{"n_experts": 32, "normalize_top_k": false, "init_std_router": 0.0325, "dataset": "wikipedia_en"}
Below are experts of layer 3 (counted from 0) of a mixture-of-experts language model. Rows are named router (the router's row for the expert), gate (a neuron's input weights, with its number), up (a neuron's input weights, with its number) and show model dimensions 0-159. Each number is 50 + 10 x the weight over its row's rms, rounded and kept within 0 to 99.
After each expert's rows: "mostly gets" lists some tokens that are sent to it at least half of the time. This comes from a sample of Wikipedia text that the model never trained on.

# expert 7
router:48 53 46 58 48 26 52 49 60 40 49 35 50 45 54 38 35 49 56 51 43 50 62 46 46 41 56 28 53 65 53 40 41 58 57 49 42 43 51 37 40 43 58 52 24 61 38 35 47 59 61 40 57 52 64 44 47 48 50 51 60 51 71 64 52 47 39 63 65 69 45 38 39 51 62 38 30 48 50 32 76 53 61 61 62 51 46 65 33 57 53 22 56 51 54 36 60 49 45 55 57 58 50 42 56 53 62 49 41 58 55 57 49 55 52 30 57 54 56 35 50 38 36 57 63 55 50 59 35 38 41 54 43 30 61 30 31 54 49 52 58 47 48 37 54 57 49 36 50 71 48 54 56 55 64 43 45 51 55 51
gate0:49 58 55 29 39 41 37 33 48 56 45 73 53 43 69 51 31 52 63 41 59 62 56 63 63 56 48 60 50 49 38 49 73 63 66 34 45 69 56 54 55 58 41 75 53 58 49 53 52 38 51 46 42 43 50 52 53 36 54 30 61 53 54 45 51 46 58 55 51 53 42 54 53 45 56 54 52 42 58 60 52 41 51 62 45 49 54 47 40 52 63 47 46 40 62 40 60 55 59 42 46 62 50 38 46 27 62 39 54 41 43 57 47 52 37 56 65 55 30 40 40 38 40 41 61 42 44 27 46 39 35 43 51 66 64 56 44 64 55 59 60 55 53 55 38 53 39 21 42 59 40 44 58 39 66 40 64 54 59 43
up0:61 39 40 61 44 49 37 54 40 35 46 42 43 49 38 49 83 47 34 69 47 61 52 61 35 55 55 49 51 40 58 51 29 60 48 58 61 40 44 40 59 46 56 42 60 54 64 55 34 49 47 47 62 55 48 40 55 43 49 74 42 43 50 70 37 51 41 47 47 42 72 57 30 57 55 60 40 49 43 39 48 61 42 33 59 49 52 58 44 66 46 60 58 59 43 52 44 54 38 55 55 39 41 50 45 69 35 69 55 58 56 55 41 40 40 41 48 38 71 66 57 58 43 55 39 51 58 64 48 60 64 71 41 42 60 43 51 48 52 49 34 49 46 38 59 45 58 59 40 40 53 66 41 53 37 58 39 45 36 49
mostly gets: " c", " f", " t", " w", " g", " r"

# expert 5
router:38 55 62 39 64 55 62 66 46 61 65 54 63 48 56 64 62 63 45 58 66 62 49 59 50 41 59 59 56 43 60 42 62 67 57 50 39 66 63 58 51 41 63 60 62 48 34 66 65 58 35 63 47 57 39 60 62 62 61 63 58 47 46 41 36 61 57 55 47 38 34 45 54 60 44 49 60 65 49 64 41 45 51 52 42 61 62 39 61 58 58 63 60 40 56 45 43 56 55 60 66 55 59 65 51 63 47 52 65 58 35 55 37 63 59 59 43 57 62 54 43 62 64 60 51 63 34 53 59 51 60 36 48 50 45 61 60 46 52 61 57 63 61 47 41 66 62 61 52 42 60 59 48 64 49 63 63 30 64 57
gate0:64 48 49 45 52 51 44 44 58 47 48 38 49 44 41 66 53 51 39 37 44 56 39 16 55 57 26 41 50 70 41 67 77 37 50 43 52 50 63 54 36 35 48 60 56 58 49 46 50 30 51 46 42 68 54 31 60 66 44 35 55 45 65 46 47 52 45 34 60 64 58 38 53 51 45 59 51 36 50 33 66 68 37 64 40 42 53 52 60 44 50 50 42 49 36 47 69 49 48 58 43 59 51 51 68 61 61 50 45 53 40 56 47 42 41 67 45 30 50 46 60 45 41 54 49 43 52 58 50 53 48 50 72 62 51 31 68 37 54 37 54 54 48 52 48 59 49 50 57 43 57 51 61 45 48 57 64 51 60 36
up0:37 55 49 71 47 53 55 56 65 54 65 67 37 62 46 51 52 50 37 31 39 46 50 51 53 47 57 42 62 50 49 45 56 60 50 43 35 54 58 50 57 55 42 52 39 49 53 40 41 44 57 47 53 45 49 30 67 71 40 74 37 54 23 47 47 46 71 39 44 62 44 43 56 35 50 70 55 62 40 56 44 67 67 49 56 54 57 46 41 37 45 46 40 52 54 46 48 61 51 58 33 41 47 42 64 37 35 43 51 57 42 43 52 58 58 53 56 37 50 33 56 40 61 63 51 51 65 65 51 64 56 57 46 49 38 53 45 49 32 65 53 72 28 46 53 33 53 28 65 43 50 40 48 51 59 60 55 44 43 43
mostly gets: " it", " has", "°", " He", " January", " ev"

# expert 15
router:33 56 52 40 64 67 48 68 40 67 64 60 55 35 69 65 54 61 37 62 56 60 48 49 54 43 64 49 38 40 47 39 66 66 57 54 40 58 56 45 41 54 54 55 67 49 28 62 61 58 33 58 61 53 58 62 58 37 54 56 51 41 36 54 38 60 36 64 41 35 51 46 44 64 38 57 64 60 41 60 42 57 46 40 40 58 57 62 67 43 56 42 50 36 54 52 33 54 63 42 41 41 50 55 45 57 48 49 57 61 48 61 44 52 64 48 54 45 52 60 40 47 61 63 38 61 38 65 57 45 53 51 56 43 50 56 48 44 69 48 53 61 58 59 34 57 55 36 61 46 65 70 39 54 57 45 57 34 64 61
gate14:58 44 61 54 56 48 47 51 38 71 48 45 38 43 57 50 53 28 60 41 48 33 52 20 48 64 44 37 58 55 58 43 48 47 59 33 47 61 53 54 38 73 57 43 53 53 49 51 59 73 47 51 47 32 54 57 45 44 71 54 46 56 46 52 64 58 55 39 34 31 48 38 41 51 51 44 34 46 47 42 51 42 64 49 59 57 50 66 48 42 53 58 25 55 66 59 58 45 59 39 51 38 47 44 57 36 33 57 51 60 54 70 58 56 58 63 52 31 47 44 63 31 28 55 54 25 63 52 66 44 42 54 44 57 65 44 55 52 59 51 46 49 40 59 36 65 44 43 54 61 48 41 51 51 60 62 55 44 55 54
up14:57 42 53 44 50 57 60 56 32 63 45 33 49 65 62 48 59 51 50 51 51 51 45 19 54 52 45 59 46 50 46 58 61 47 63 28 43 48 61 78 52 50 41 60 42 62 61 56 59 70 43 41 57 28 45 52 61 38 58 59 62 55 52 45 55 50 55 25 60 45 54 51 51 51 59 51 51 44 45 39 48 50 59 27 29 41 53 53 69 50 36 64 51 35 45 53 57 55 55 46 47 43 61 47 52 35 53 71 57 54 38 52 27 48 61 45 51 46 36 50 56 47 36 49 58 44 55 54 53 48 43 49 51 57 69 49 55 56 46 37 57 52 41 56 33 43 27 33 48 60 52 39 55 45 69 47 73 39 47 57
mostly gets: "x", " ex", "X", " cons", "ex", "ons"

# expert 27
router:71 56 54 43 60 60 63 58 60 45 51 39 58 41 53 55 59 52 33 42 58 47 43 50 38 51 41 48 48 38 35 63 48 41 39 60 47 51 48 39 58 55 42 53 51 54 66 55 53 40 50 58 56 44 36 52 39 52 57 51 40 42 70 56 45 45 40 51 36 41 41 39 40 58 45 60 55 34 51 55 39 44 39 44 64 56 35 55 58 50 30 56 61 77 53 67 63 40 30 57 59 46 60 58 44 57 59 40 53 53 71 44 59 42 57 57 60 50 57 34 67 40 61 34 33 54 44 38 61 57 42 51 66 61 55 58 55 50 49 28 54 57 50 60 57 36 51 38 25 69 64 49 39 30 42 50 54 42 64 48
gate0:38 49 68 42 50 47 45 48 58 54 46 38 51 43 41 66 56 53 59 72 46 48 46 44 58 33 66 67 49 48 45 47 49 34 57 41 52 55 48 60 42 41 50 40 36 46 41 65 46 56 35 33 54 49 39 40 55 41 50 40 41 36 49 48 56 64 70 59 43 37 47 50 59 49 40 37 56 58 46 52 53 59 48 63 60 47 68 63 32 76 37 42 41 45 59 39 58 43 49 48 57 51 51 46 56 33 65 54 65 55 48 45 49 57 40 40 57 42 67 63 62 61 54 37 53 73 46 43 34 45 56 68 53 60 48 33 48 33 59 58 60 59 64 54 42 46 44 39 29 41 41 50 62 57 44 43 38 78 56 46
up0:50 39 37 56 46 54 41 53 47 47 55 63 49 43 54 56 28 45 37 44 41 48 48 53 46 65 49 45 50 59 51 45 49 57 48 60 37 52 55 42 50 46 51 65 59 53 69 47 50 49 37 78 53 57 60 67 47 66 38 80 47 52 41 43 48 42 49 40 61 54 54 49 59 61 72 46 45 34 61 48 45 38 44 40 37 57 38 43 71 35 68 37 43 46 47 68 39 64 50 58 42 44 38 47 54 62 50 57 33 46 34 57 35 57 56 74 53 60 43 41 32 46 58 61 54 30 63 60 50 47 38 52 48 39 64 57 41 54 31 47 44 45 35 44 63 44 62 44 68 52 57 46 42 60 54 55 48 33 61 45
mostly gets: " |", ";", ");", ")", " -", " /"

# expert 21
router:38 55 62 39 62 56 62 64 45 60 66 53 62 48 57 64 62 64 47 58 66 63 49 60 49 40 58 60 57 43 59 42 63 68 57 49 38 65 64 58 51 42 63 60 61 47 32 66 64 57 35 63 46 57 39 60 61 63 61 62 58 46 46 40 33 60 57 54 46 38 35 45 54 62 45 50 61 65 48 64 43 45 50 52 42 62 63 38 60 57 57 63 58 40 57 45 43 55 55 58 65 55 59 63 51 62 47 52 64 60 35 54 37 64 58 59 44 57 62 54 43 60 65 59 51 65 35 52 58 50 59 37 48 51 45 61 61 45 52 61 55 63 63 48 41 66 63 61 52 42 59 58 48 64 49 63 62 31 64 58
gate0:54 43 36 52 61 46 55 58 47 59 35 38 54 56 61 48 38 38 48 54 37 75 44 32 59 53 54 50 68 43 55 51 60 46 54 48 57 49 54 36 57 45 52 75 49 49 42 54 38 52 61 57 53 34 71 56 41 55 55 49 41 53 44 49 45 66 41 44 61 51 55 36 54 50 37 55 50 44 37 40 54 47 53 55 41 65 48 51 68 45 38 43 59 62 35 38 63 58 38 48 47 41 37 58 41 52 53 54 61 52 62 50 47 32 53 69 45 59 44 57 67 79 48 56 53 53 33 43 50 55 46 59 54 61 52 68 46 58 45 28 30 62 35 42 49 46 36 42 40 49 53 56 50 36 40 48 21 67 51 67
up0:49 63 67 58 50 72 57 42 52 63 09 37 41 42 50 55 37 34 57 61 46 63 56 60 71 80 40 51 64 44 46 39 50 42 48 31 34 54 33 57 47 47 48 62 50 41 45 59 47 40 50 46 51 60 39 53 53 47 57 43 42 48 48 60 55 55 42 48 60 64 58 49 46 62 31 48 43 51 54 36 43 53 32 49 48 61 54 45 51 55 48 40 58 59 43 62 50 57 42 51 49 57 72 49 55 58 36 36 55 39 54 56 51 62 53 40 50 46 59 73 41 50 44 53 52 40 41 45 55 44 44 39 37 54 53 44 69 41 53 52 41 47 49 55 51 41 51 64 30 52 71 42 65 36 55 56 55 62 45 42
mostly gets: " all", "\"", " Pl", " July", " off", "194"

# expert 31
router:48 54 56 58 39 56 41 46 58 51 42 54 49 48 36 38 60 40 58 52 17 47 38 37 43 49 29 30 61 42 39 63 52 40 43 57 73 44 36 58 40 40 57 57 32 61 71 43 50 41 60 50 41 31 61 34 37 41 50 52 55 43 38 62 60 27 56 41 50 71 57 62 62 49 47 51 48 30 38 53 42 35 41 50 56 53 38 47 54 60 41 49 50 57 42 63 61 41 52 58 51 52 54 54 39 46 45 41 53 42 67 42 57 59 59 48 58 47 58 61 66 60 39 60 61 55 61 45 49 46 39 48 63 47 63 34 54 53 63 50 38 55 54 50 63 45 50 55 61 67 53 50 47 32 40 38 39 63 47 62
gate0:49 68 52 58 62 58 53 44 40 49 59 53 48 72 55 51 58 59 53 31 65 65 41 54 40 57 55 47 55 32 53 54 39 56 47 46 27 49 52 64 60 40 52 51 33 39 40 61 60 29 52 65 34 55 46 49 32 51 35 55 54 72 49 45 61 50 40 63 52 48 34 64 41 46 44 47 43 53 60 57 36 49 70 52 31 65 45 50 58 47 60 67 53 60 57 32 57 42 47 37 52 50 54 50 57 60 26 35 60 54 53 58 50 57 48 30 49 34 45 39 55 46 56 48 44 53 45 43 46 55 66 65 49 44 49 45 30 67 64 41 42 49 52 38 60 48 58 50 49 36 61 42 46 67 37 38 59 59 40 46
up0:45 69 47 59 51 57 48 41 30 52 51 60 43 74 44 51 60 67 57 30 55 68 54 47 56 52 58 41 47 37 44 59 44 67 60 30 37 49 47 71 52 44 45 67 40 38 49 58 59 54 39 62 44 52 48 51 23 56 37 46 49 63 52 40 73 49 46 59 49 51 31 55 45 64 38 55 38 43 60 51 38 42 57 56 52 65 46 58 70 50 60 67 45 49 58 39 43 51 40 31 49 46 47 61 58 44 28 42 53 56 53 56 56 58 45 39 49 39 49 41 34 36 58 50 44 50 48 45 55 43 53 71 47 53 45 49 35 48 64 50 47 49 49 37 73 50 56 52 61 50 59 36 39 57 37 34 50 68 46 56
mostly gets: "\n", " |\n", ".\n\n", "\n\n", ")\n", "|"

# expert 24
router:38 55 62 40 63 56 63 64 46 61 62 54 62 49 57 64 61 64 45 58 65 62 49 60 50 42 58 60 57 42 60 42 63 67 57 49 38 65 63 59 52 41 64 61 62 46 32 67 65 58 35 64 47 58 39 60 62 63 61 63 58 47 46 41 33 61 57 55 48 38 36 45 54 63 45 50 62 65 48 64 43 45 51 51 43 61 63 39 60 58 58 63 58 41 56 45 43 55 56 59 66 55 59 63 51 63 47 52 64 58 36 55 39 63 58 59 45 57 62 53 43 62 64 60 50 62 35 52 58 51 59 36 49 50 45 60 60 45 52 60 55 66 62 48 40 66 61 61 53 41 61 59 48 64 49 64 63 31 65 57
gate0:63 58 48 49 39 57 46 38 50 47 41 38 61 41 43 63 41 53 55 46 36 47 44 59 40 47 58 40 45 60 55 57 25 41 54 45 37 50 46 51 67 56 59 50 48 56 54 65 66 43 44 55 54 79 61 39 63 53 67 52 57 50 38 42 59 55 64 54 46 62 40 35 46 56 33 38 39 46 68 50 58 55 48 45 54 63 60 61 32 58 67 38 52 44 48 64 58 44 69 65 26 52 59 43 61 47 75 52 35 48 52 41 64 43 30 43 40 61 59 56 57 54 46 34 47 33 51 40 51 34 51 56 48 55 51 74 50 41 43 48 47 42 44 48 59 48 50 52 32 49 48 45 57 37 52 35 37 46 53 57
up0:41 39 52 61 63 59 43 48 43 32 47 47 44 63 35 60 41 50 64 63 55 28 56 45 62 29 31 40 49 46 55 59 67 50 38 53 58 54 30 57 48 40 64 59 41 48 46 36 48 43 45 48 61 55 62 45 64 33 58 40 63 55 43 56 49 59 43 45 48 40 53 62 60 41 43 56 50 55 46 51 62 36 54 33 57 63 38 59 68 45 48 64 27 42 47 60 54 54 45 45 39 46 29 48 48 57 49 57 61 44 53 56 51 57 40 43 54 48 44 50 69 48 66 58 61 28 44 45 56 44 64 55 54 47 41 60 28 51 54 42 67 59 31 59 52 50 55 49 63 53 32 45 54 43 49 67 50 41 77 50
mostly gets: " dec", " Dec", " acc"

# expert 20
router:42 63 43 56 45 35 37 58 54 56 50 61 24 64 54 40 45 57 64 45 59 44 70 33 65 44 58 55 47 65 48 58 43 35 50 38 56 50 44 60 54 52 46 66 59 50 45 52 56 57 43 56 64 56 72 57 47 58 58 53 49 67 36 58 47 58 54 57 52 42 48 31 32 57 63 40 57 38 50 54 44 45 60 43 62 52 36 41 46 64 42 63 64 60 60 41 50 57 61 59 40 62 47 56 41 57 53 43 49 65 67 65 45 56 43 62 42 51 20 60 42 56 36 61 60 57 60 59 33 52 32 63 46 62 39 61 36 60 39 56 60 56 53 63 57 56 56 38 54 46 45 53 66 54 33 53 55 62 63 43
gate0:56 60 61 63 58 61 65 47 58 66 44 44 48 49 57 44 37 68 57 48 52 64 61 56 43 57 46 64 57 36 56 66 48 38 49 53 61 54 48 52 57 49 50 42 38 44 57 48 41 49 57 51 56 17 67 49 51 53 56 56 44 30 56 45 48 51 45 54 40 55 40 44 27 32 49 52 69 45 47 48 42 57 40 57 53 45 55 47 44 55 54 45 31 50 55 63 46 60 54 46 37 49 55 59 49 79 65 68 57 63 53 47 53 53 37 55 37 55 19 46 59 54 24 53 39 49 53 30 65 59 57 50 37 33 58 42 47 62 44 51 57 47 44 46 47 51 48 37 60 61 25 50 36 57 47 47 50 43 33 55
up0:29 61 57 61 55 52 44 57 58 45 59 53 56 48 56 28 59 63 56 39 67 60 61 55 53 59 30 76 43 54 64 64 60 46 64 42 45 45 46 48 58 39 56 63 47 46 60 59 40 49 55 34 46 29 59 41 36 28 77 49 55 37 41 52 45 56 57 59 44 57 45 53 49 42 41 50 41 41 58 46 53 65 41 57 52 45 48 45 32 42 45 54 36 52 53 55 26 65 45 38 41 45 60 76 43 65 47 60 46 55 56 41 46 54 44 37 45 34 35 41 52 66 52 57 68 46 42 46 69 47 61 48 32 65 56 49 51 42 54 47 51 52 51 48 55 46 51 65 55 43 41 46 51 51 39 48 56 41 27 57
mostly gets: " the", " The", " a", " his", "The", " an"

# expert 6
router:39 56 63 40 63 56 62 64 45 60 64 54 62 48 57 65 62 63 45 58 64 63 48 59 50 42 59 59 58 43 59 43 64 67 57 50 38 66 63 58 52 41 63 60 62 47 32 67 63 58 34 63 47 57 39 60 62 63 61 63 58 47 45 40 36 61 58 55 48 38 35 45 55 62 44 50 62 65 49 62 42 45 50 52 42 62 64 38 60 58 58 63 58 40 57 44 44 56 55 59 65 55 59 63 52 63 48 52 64 59 36 54 37 63 58 58 43 57 62 53 42 62 64 60 51 63 35 52 58 51 59 36 49 51 44 60 61 45 52 61 55 65 61 47 40 66 62 61 52 41 60 60 48 64 49 63 63 31 64 57
gate0:42 54 56 57 52 51 47 40 52 43 60 34 38 48 49 48 48 60 59 56 60 44 36 64 55 36 37 42 47 63 47 56 44 42 41 79 73 40 52 57 52 46 30 58 38 48 33 50 47 52 32 41 31 42 52 42 46 47 42 42 40 49 48 49 57 42 41 59 37 54 59 46 63 43 41 50 61 45 49 33 72 35 61 47 50 63 43 48 58 45 44 40 59 68 35 56 59 51 47 65 43 49 51 57 43 59 41 42 44 42 49 49 46 36 54 50 59 44 49 51 67 68 46 53 64 69 47 52 72 51 60 60 64 58 59 25 25 52 50 46 61 56 45 62 42 71 59 52 36 47 49 45 46 75 50 57 47 41 50 65
up0:40 62 60 44 60 56 32 50 56 36 54 63 54 50 49 34 62 59 51 39 52 33 48 54 59 49 39 49 50 41 62 47 41 41 48 38 52 50 56 51 53 55 61 46 59 41 54 45 42 53 36 49 57 49 48 56 46 46 47 70 55 40 45 46 57 54 43 72 32 47 64 54 45 31 53 45 45 49 53 41 32 47 45 66 51 47 46 32 62 55 56 58 64 49 46 64 39 49 39 69 47 60 56 66 34 48 48 51 58 42 66 35 64 72 46 41 61 58 65 38 63 73 38 24 61 65 46 54 62 54 51 45 68 39 40 45 48 59 56 28 53 26 63 42 47 56 54 54 63 51 35 45 52 37 45 54 39 56 40 42
mostly gets: " Comm", " Aug", " Apr", " New", " No", " Nov"

# expert 28
router:46 48 35 57 53 49 52 50 47 57 44 62 49 49 39 58 46 66 53 42 55 53 49 52 66 59 50 58 37 62 34 60 48 49 58 43 48 39 45 57 57 39 50 37 57 40 65 60 55 56 41 50 50 65 34 59 59 63 60 67 59 43 35 36 44 62 56 38 62 51 61 35 66 59 54 59 62 50 45 60 58 56 39 32 39 24 57 50 59 37 39 66 47 44 63 40 36 42 65 49 52 34 63 57 33 46 60 45 43 59 35 38 41 37 53 56 46 44 59 47 45 45 39 58 52 42 37 59 40 51 60 57 62 31 37 71 42 45 46 60 65 50 61 56 44 46 52 60 36 36 57 49 66 54 73 59 62 61 44 32
gate0:37 32 40 37 67 37 57 48 52 36 39 52 41 66 50 58 52 64 50 36 44 48 55 47 67 65 50 57 63 48 41 34 69 40 51 50 66 58 39 43 48 37 64 39 52 50 48 51 51 51 48 40 33 36 64 52 37 51 46 49 57 62 45 66 37 57 70 53 65 56 33 55 58 52 49 41 46 43 46 45 39 37 33 47 58 39 51 69 59 53 56 47 67 47 61 51 34 60 37 40 52 46 44 40 51 62 52 53 65 62 43 63 50 62 53 47 43 62 57 47 41 60 31 56 50 52 50 41 44 36 64 29 50 55 51 49 44 58 47 26 64 49 64 54 43 44 52 38 41 53 56 61 79 47 52 39 51 46 71 52
up0:55 42 63 54 48 74 58 47 64 44 55 49 55 55 55 52 50 18 47 29 41 41 45 34 41 43 40 45 47 61 38 63 44 51 57 33 42 47 50 53 51 62 64 67 56 45 52 78 34 48 70 46 51 55 34 55 72 62 54 44 41 47 58 29 58 46 40 37 47 45 49 54 48 31 41 43 57 55 66 64 47 67 50 63 54 56 62 28 68 56 47 48 46 45 39 50 63 37 55 49 61 40 58 51 50 59 35 47 31 33 58 51 42 48 42 42 62 51 41 68 60 42 62 53 51 71 54 47 57 49 45 48 57 36 40 55 53 42 52 52 46 59 40 61 46 50 40 49 56 57 55 35 33 55 48 52 47 52 54 53
mostly gets: " American", "ublic", "ional", "ical", "ular", " National"

# expert 14
router:38 54 62 53 39 50 65 63 62 55 57 60 59 54 48 66 63 59 59 47 63 48 55 49 50 47 43 54 58 38 56 49 63 59 52 40 60 58 63 64 50 49 56 54 63 34 48 58 58 49 47 67 33 63 50 64 68 57 52 61 42 44 42 41 34 59 65 48 56 32 47 51 47 57 41 55 59 63 48 67 55 63 47 64 28 36 66 74 51 58 59 58 47 41 43 42 44 60 61 53 37 38 65 59 43 56 62 52 56 60 38 36 36 48 43 52 61 51 44 53 39 53 33 47 45 56 45 46 64 41 51 63 60 40 44 76 54 33 71 60 60 58 63 46 43 48 53 60 47 37 63 41 63 57 36 43 67 51 57 59
gate14:49 56 42 42 53 53 38 41 53 44 61 42 36 51 54 57 58 35 39 37 48 24 48 44 46 44 51 44 68 55 40 37 62 42 64 73 58 28 43 48 42 49 47 58 44 55 65 64 40 59 26 40 57 32 48 39 51 49 51 55 36 45 73 58 43 73 57 60 41 47 57 44 59 40 61 44 41 45 67 61 41 67 44 46 45 55 51 46 37 58 52 54 62 56 43 38 35 53 52 53 51 44 61 45 50 43 56 39 51 49 50 61 74 47 42 59 75 47 37 70 53 38 34 44 55 56 52 46 65 49 49 49 44 58 55 63 59 36 51 54 39 62 58 43 52 66 51 47 44 69 59 41 40 54 39 60 54 48 35 62
up14:50 57 47 52 60 64 31 46 44 46 52 50 43 53 51 76 55 32 41 39 43 23 42 38 52 41 53 36 67 61 53 40 56 43 59 70 49 28 45 52 49 49 43 52 43 52 51 72 30 58 34 38 53 44 52 33 56 47 57 46 43 37 55 57 39 62 62 56 47 39 51 51 56 50 52 48 46 40 61 64 40 57 51 43 45 62 47 48 59 55 49 45 43 71 49 33 29 55 42 59 60 47 60 48 48 42 64 41 51 43 55 43 65 54 46 55 64 49 39 61 35 37 50 46 52 45 54 52 63 61 41 32 50 63 61 59 64 44 58 54 54 66 66 48 44 60 49 44 38 75 52 36 43 60 36 61 54 39 51 71
mostly gets: "al", "|---|---|---|---", "ol", "|---", " Col", "ale"

# expert 30
router:58 29 62 50 52 44 59 56 42 57 42 63 55 32 44 38 29 54 48 60 51 49 45 39 47 42 61 60 58 65 62 45 60 68 59 42 56 51 41 39 60 49 41 36 60 63 42 42 49 51 49 43 43 51 70 55 52 56 53 48 39 65 71 42 49 34 62 50 37 41 54 57 48 30 46 63 57 54 44 55 42 36 35 55 58 59 66 34 35 42 46 61 35 39 50 43 40 37 35 58 62 33 52 51 64 56 61 52 64 33 41 61 51 45 42 28 54 64 38 48 52 54 53 59 40 51 51 37 66 55 64 38 54 56 65 44 48 47 58 30 29 50 50 62 34 59 51 37 50 39 38 60 57 51 41 58 49 42 55 51
gate0:32 51 60 55 40 69 32 73 58 27 75 45 52 38 39 47 46 50 48 55 69 51 51 32 47 43 53 52 44 49 51 47 61 27 42 48 37 62 53 54 60 43 63 44 56 51 47 56 58 36 56 47 53 49 28 49 57 23 45 43 56 43 55 49 33 61 54 50 41 47 52 62 45 64 52 69 39 61 52 56 46 54 38 65 42 53 59 60 42 59 47 57 54 53 42 41 55 61 49 41 39 40 65 50 59 56 38 62 65 51 46 48 29 43 38 58 38 56 48 52 47 56 61 39 40 52 39 62 52 52 25 45 62 48 29 51 39 49 61 59 46 65 54 57 58 53 49 47 44 48 57 44 57 48 66 44 61 72 53 40
up0:63 45 38 38 56 34 77 28 47 63 23 47 53 64 53 57 56 43 47 42 34 44 50 57 56 60 42 54 60 54 63 49 43 63 51 50 56 49 43 50 43 54 33 59 44 57 49 45 34 64 46 49 43 55 81 41 38 75 48 61 40 52 50 45 73 42 45 52 63 51 46 44 50 31 58 35 62 32 55 40 50 43 50 43 52 50 51 42 44 52 52 42 39 40 56 59 48 50 58 69 64 62 42 47 48 49 58 50 38 55 53 40 64 54 60 41 51 37 57 52 57 47 39 58 45 59 62 38 47 54 73 44 54 57 72 43 65 60 38 45 40 33 41 51 40 55 46 65 57 58 45 52 48 52 36 52 42 33 45 47
mostly gets: "12", "10", "11", "13", "15", "25"

# expert 25
router:52 68 61 46 51 42 62 61 48 55 63 51 64 48 67 57 34 61 59 52 53 70 51 54 67 61 55 65 64 36 65 42 62 58 58 47 41 52 56 56 44 53 67 48 48 52 43 64 59 50 35 60 25 62 36 51 65 56 60 57 49 56 52 36 43 65 51 53 58 40 40 45 48 54 47 64 61 63 50 59 35 53 45 51 40 57 63 53 59 60 68 67 55 47 66 34 47 63 55 67 56 65 48 36 44 62 42 72 59 55 39 62 53 53 62 57 53 45 57 35 53 64 66 40 56 64 42 58 36 50 59 40 41 56 46 47 58 38 34 62 54 64 60 43 41 45 51 65 54 49 41 56 43 41 48 42 60 42 36 58
gate0:59 48 42 33 37 31 40 33 42 44 55 43 36 64 49 45 53 65 50 61 43 58 51 62 50 65 70 32 58 50 60 44 58 58 47 50 58 44 53 34 55 35 50 46 55 61 56 52 66 49 51 57 50 51 47 47 42 34 51 52 56 64 52 30 56 62 43 49 56 76 55 43 49 53 67 42 51 56 59 51 42 42 57 54 59 44 52 51 43 66 43 65 61 48 37 57 61 46 54 44 68 30 47 27 40 41 64 51 50 45 34 33 37 46 65 33 56 53 55 41 43 47 48 50 72 56 54 56 25 39 53 62 44 39 66 61 26 56 35 51 42 59 53 64 50 53 59 61 53 48 44 38 44 41 61 41 47 55 48 62
up0:67 43 38 58 38 36 54 45 50 53 53 38 48 62 38 52 58 51 55 56 72 50 62 65 42 50 57 28 25 46 53 49 54 54 52 50 60 31 56 56 45 49 59 58 60 71 55 49 53 61 52 48 29 38 54 57 41 57 48 42 47 56 40 44 54 64 49 59 47 40 72 36 48 51 54 43 41 66 57 59 51 37 50 52 58 52 64 48 44 68 40 48 59 39 61 38 50 54 47 38 57 62 49 41 54 38 53 49 34 65 51 44 43 51 64 48 81 53 49 58 53 43 54 45 61 46 54 43 40 34 34 64 38 39 58 56 17 44 41 62 62 53 49 61 44 52 59 40 43 56 51 54 35 30 59 49 48 37 38 57
mostly gets: " B", "b", " b", "B", "ab", "ib"

# expert 17
router:38 56 62 39 63 55 62 63 45 60 67 54 61 47 56 65 62 64 46 57 63 62 49 59 49 41 59 59 56 43 58 43 64 68 57 49 37 66 62 58 52 41 64 61 61 47 32 67 65 57 34 64 46 57 38 59 62 62 62 63 58 46 46 41 36 60 57 54 48 38 35 45 55 61 45 50 61 65 50 63 42 44 50 50 42 61 63 39 59 58 58 63 58 40 57 45 43 55 54 60 66 55 59 63 50 63 48 53 63 59 35 55 38 63 59 60 43 58 61 55 43 62 64 60 50 63 35 52 60 50 60 36 48 51 45 60 60 44 53 61 56 62 60 48 41 66 62 61 51 41 61 60 48 64 51 63 64 31 65 57
gate0:59 44 58 46 60 62 42 60 62 62 52 52 41 54 55 42 55 62 41 50 39 41 53 48 29 49 47 56 74 60 61 53 47 69 51 56 39 43 44 37 63 53 45 46 34 54 63 26 55 26 65 30 38 62 38 51 44 50 37 30 48 65 50 61 47 64 38 53 49 54 47 64 34 50 60 48 43 58 45 42 46 53 49 36 41 56 49 46 43 65 53 57 54 66 40 47 61 54 62 49 54 59 60 43 65 46 59 54 72 43 53 48 59 51 54 60 42 52 42 49 56 40 43 43 50 45 50 56 34 51 42 33 35 35 46 52 49 26 50 51 56 63 53 49 30 48 55 40 63 77 36 54 51 34 64 47 50 50 48 71
up0:51 52 66 28 47 38 61 58 47 41 53 56 37 54 39 69 48 57 29 47 66 58 44 51 50 56 45 53 47 45 36 43 47 58 44 45 74 70 36 44 62 41 63 45 65 43 60 43 38 52 39 62 35 60 48 38 46 58 52 44 62 63 56 63 43 46 51 45 56 54 45 51 43 58 52 70 52 25 53 55 61 40 59 53 55 52 45 66 48 46 64 59 40 69 52 53 66 37 50 52 55 49 47 45 30 57 64 52 42 40 47 50 52 55 66 61 45 46 50 38 31 56 34 51 62 29 43 47 34 52 58 38 34 44 41 60 53 54 55 55 49 60 34 50 51 38 37 63 60 43 67 63 51 47 49 43 50 25 49 54
mostly gets: "191", " wh", "!", " pr", "193", " West"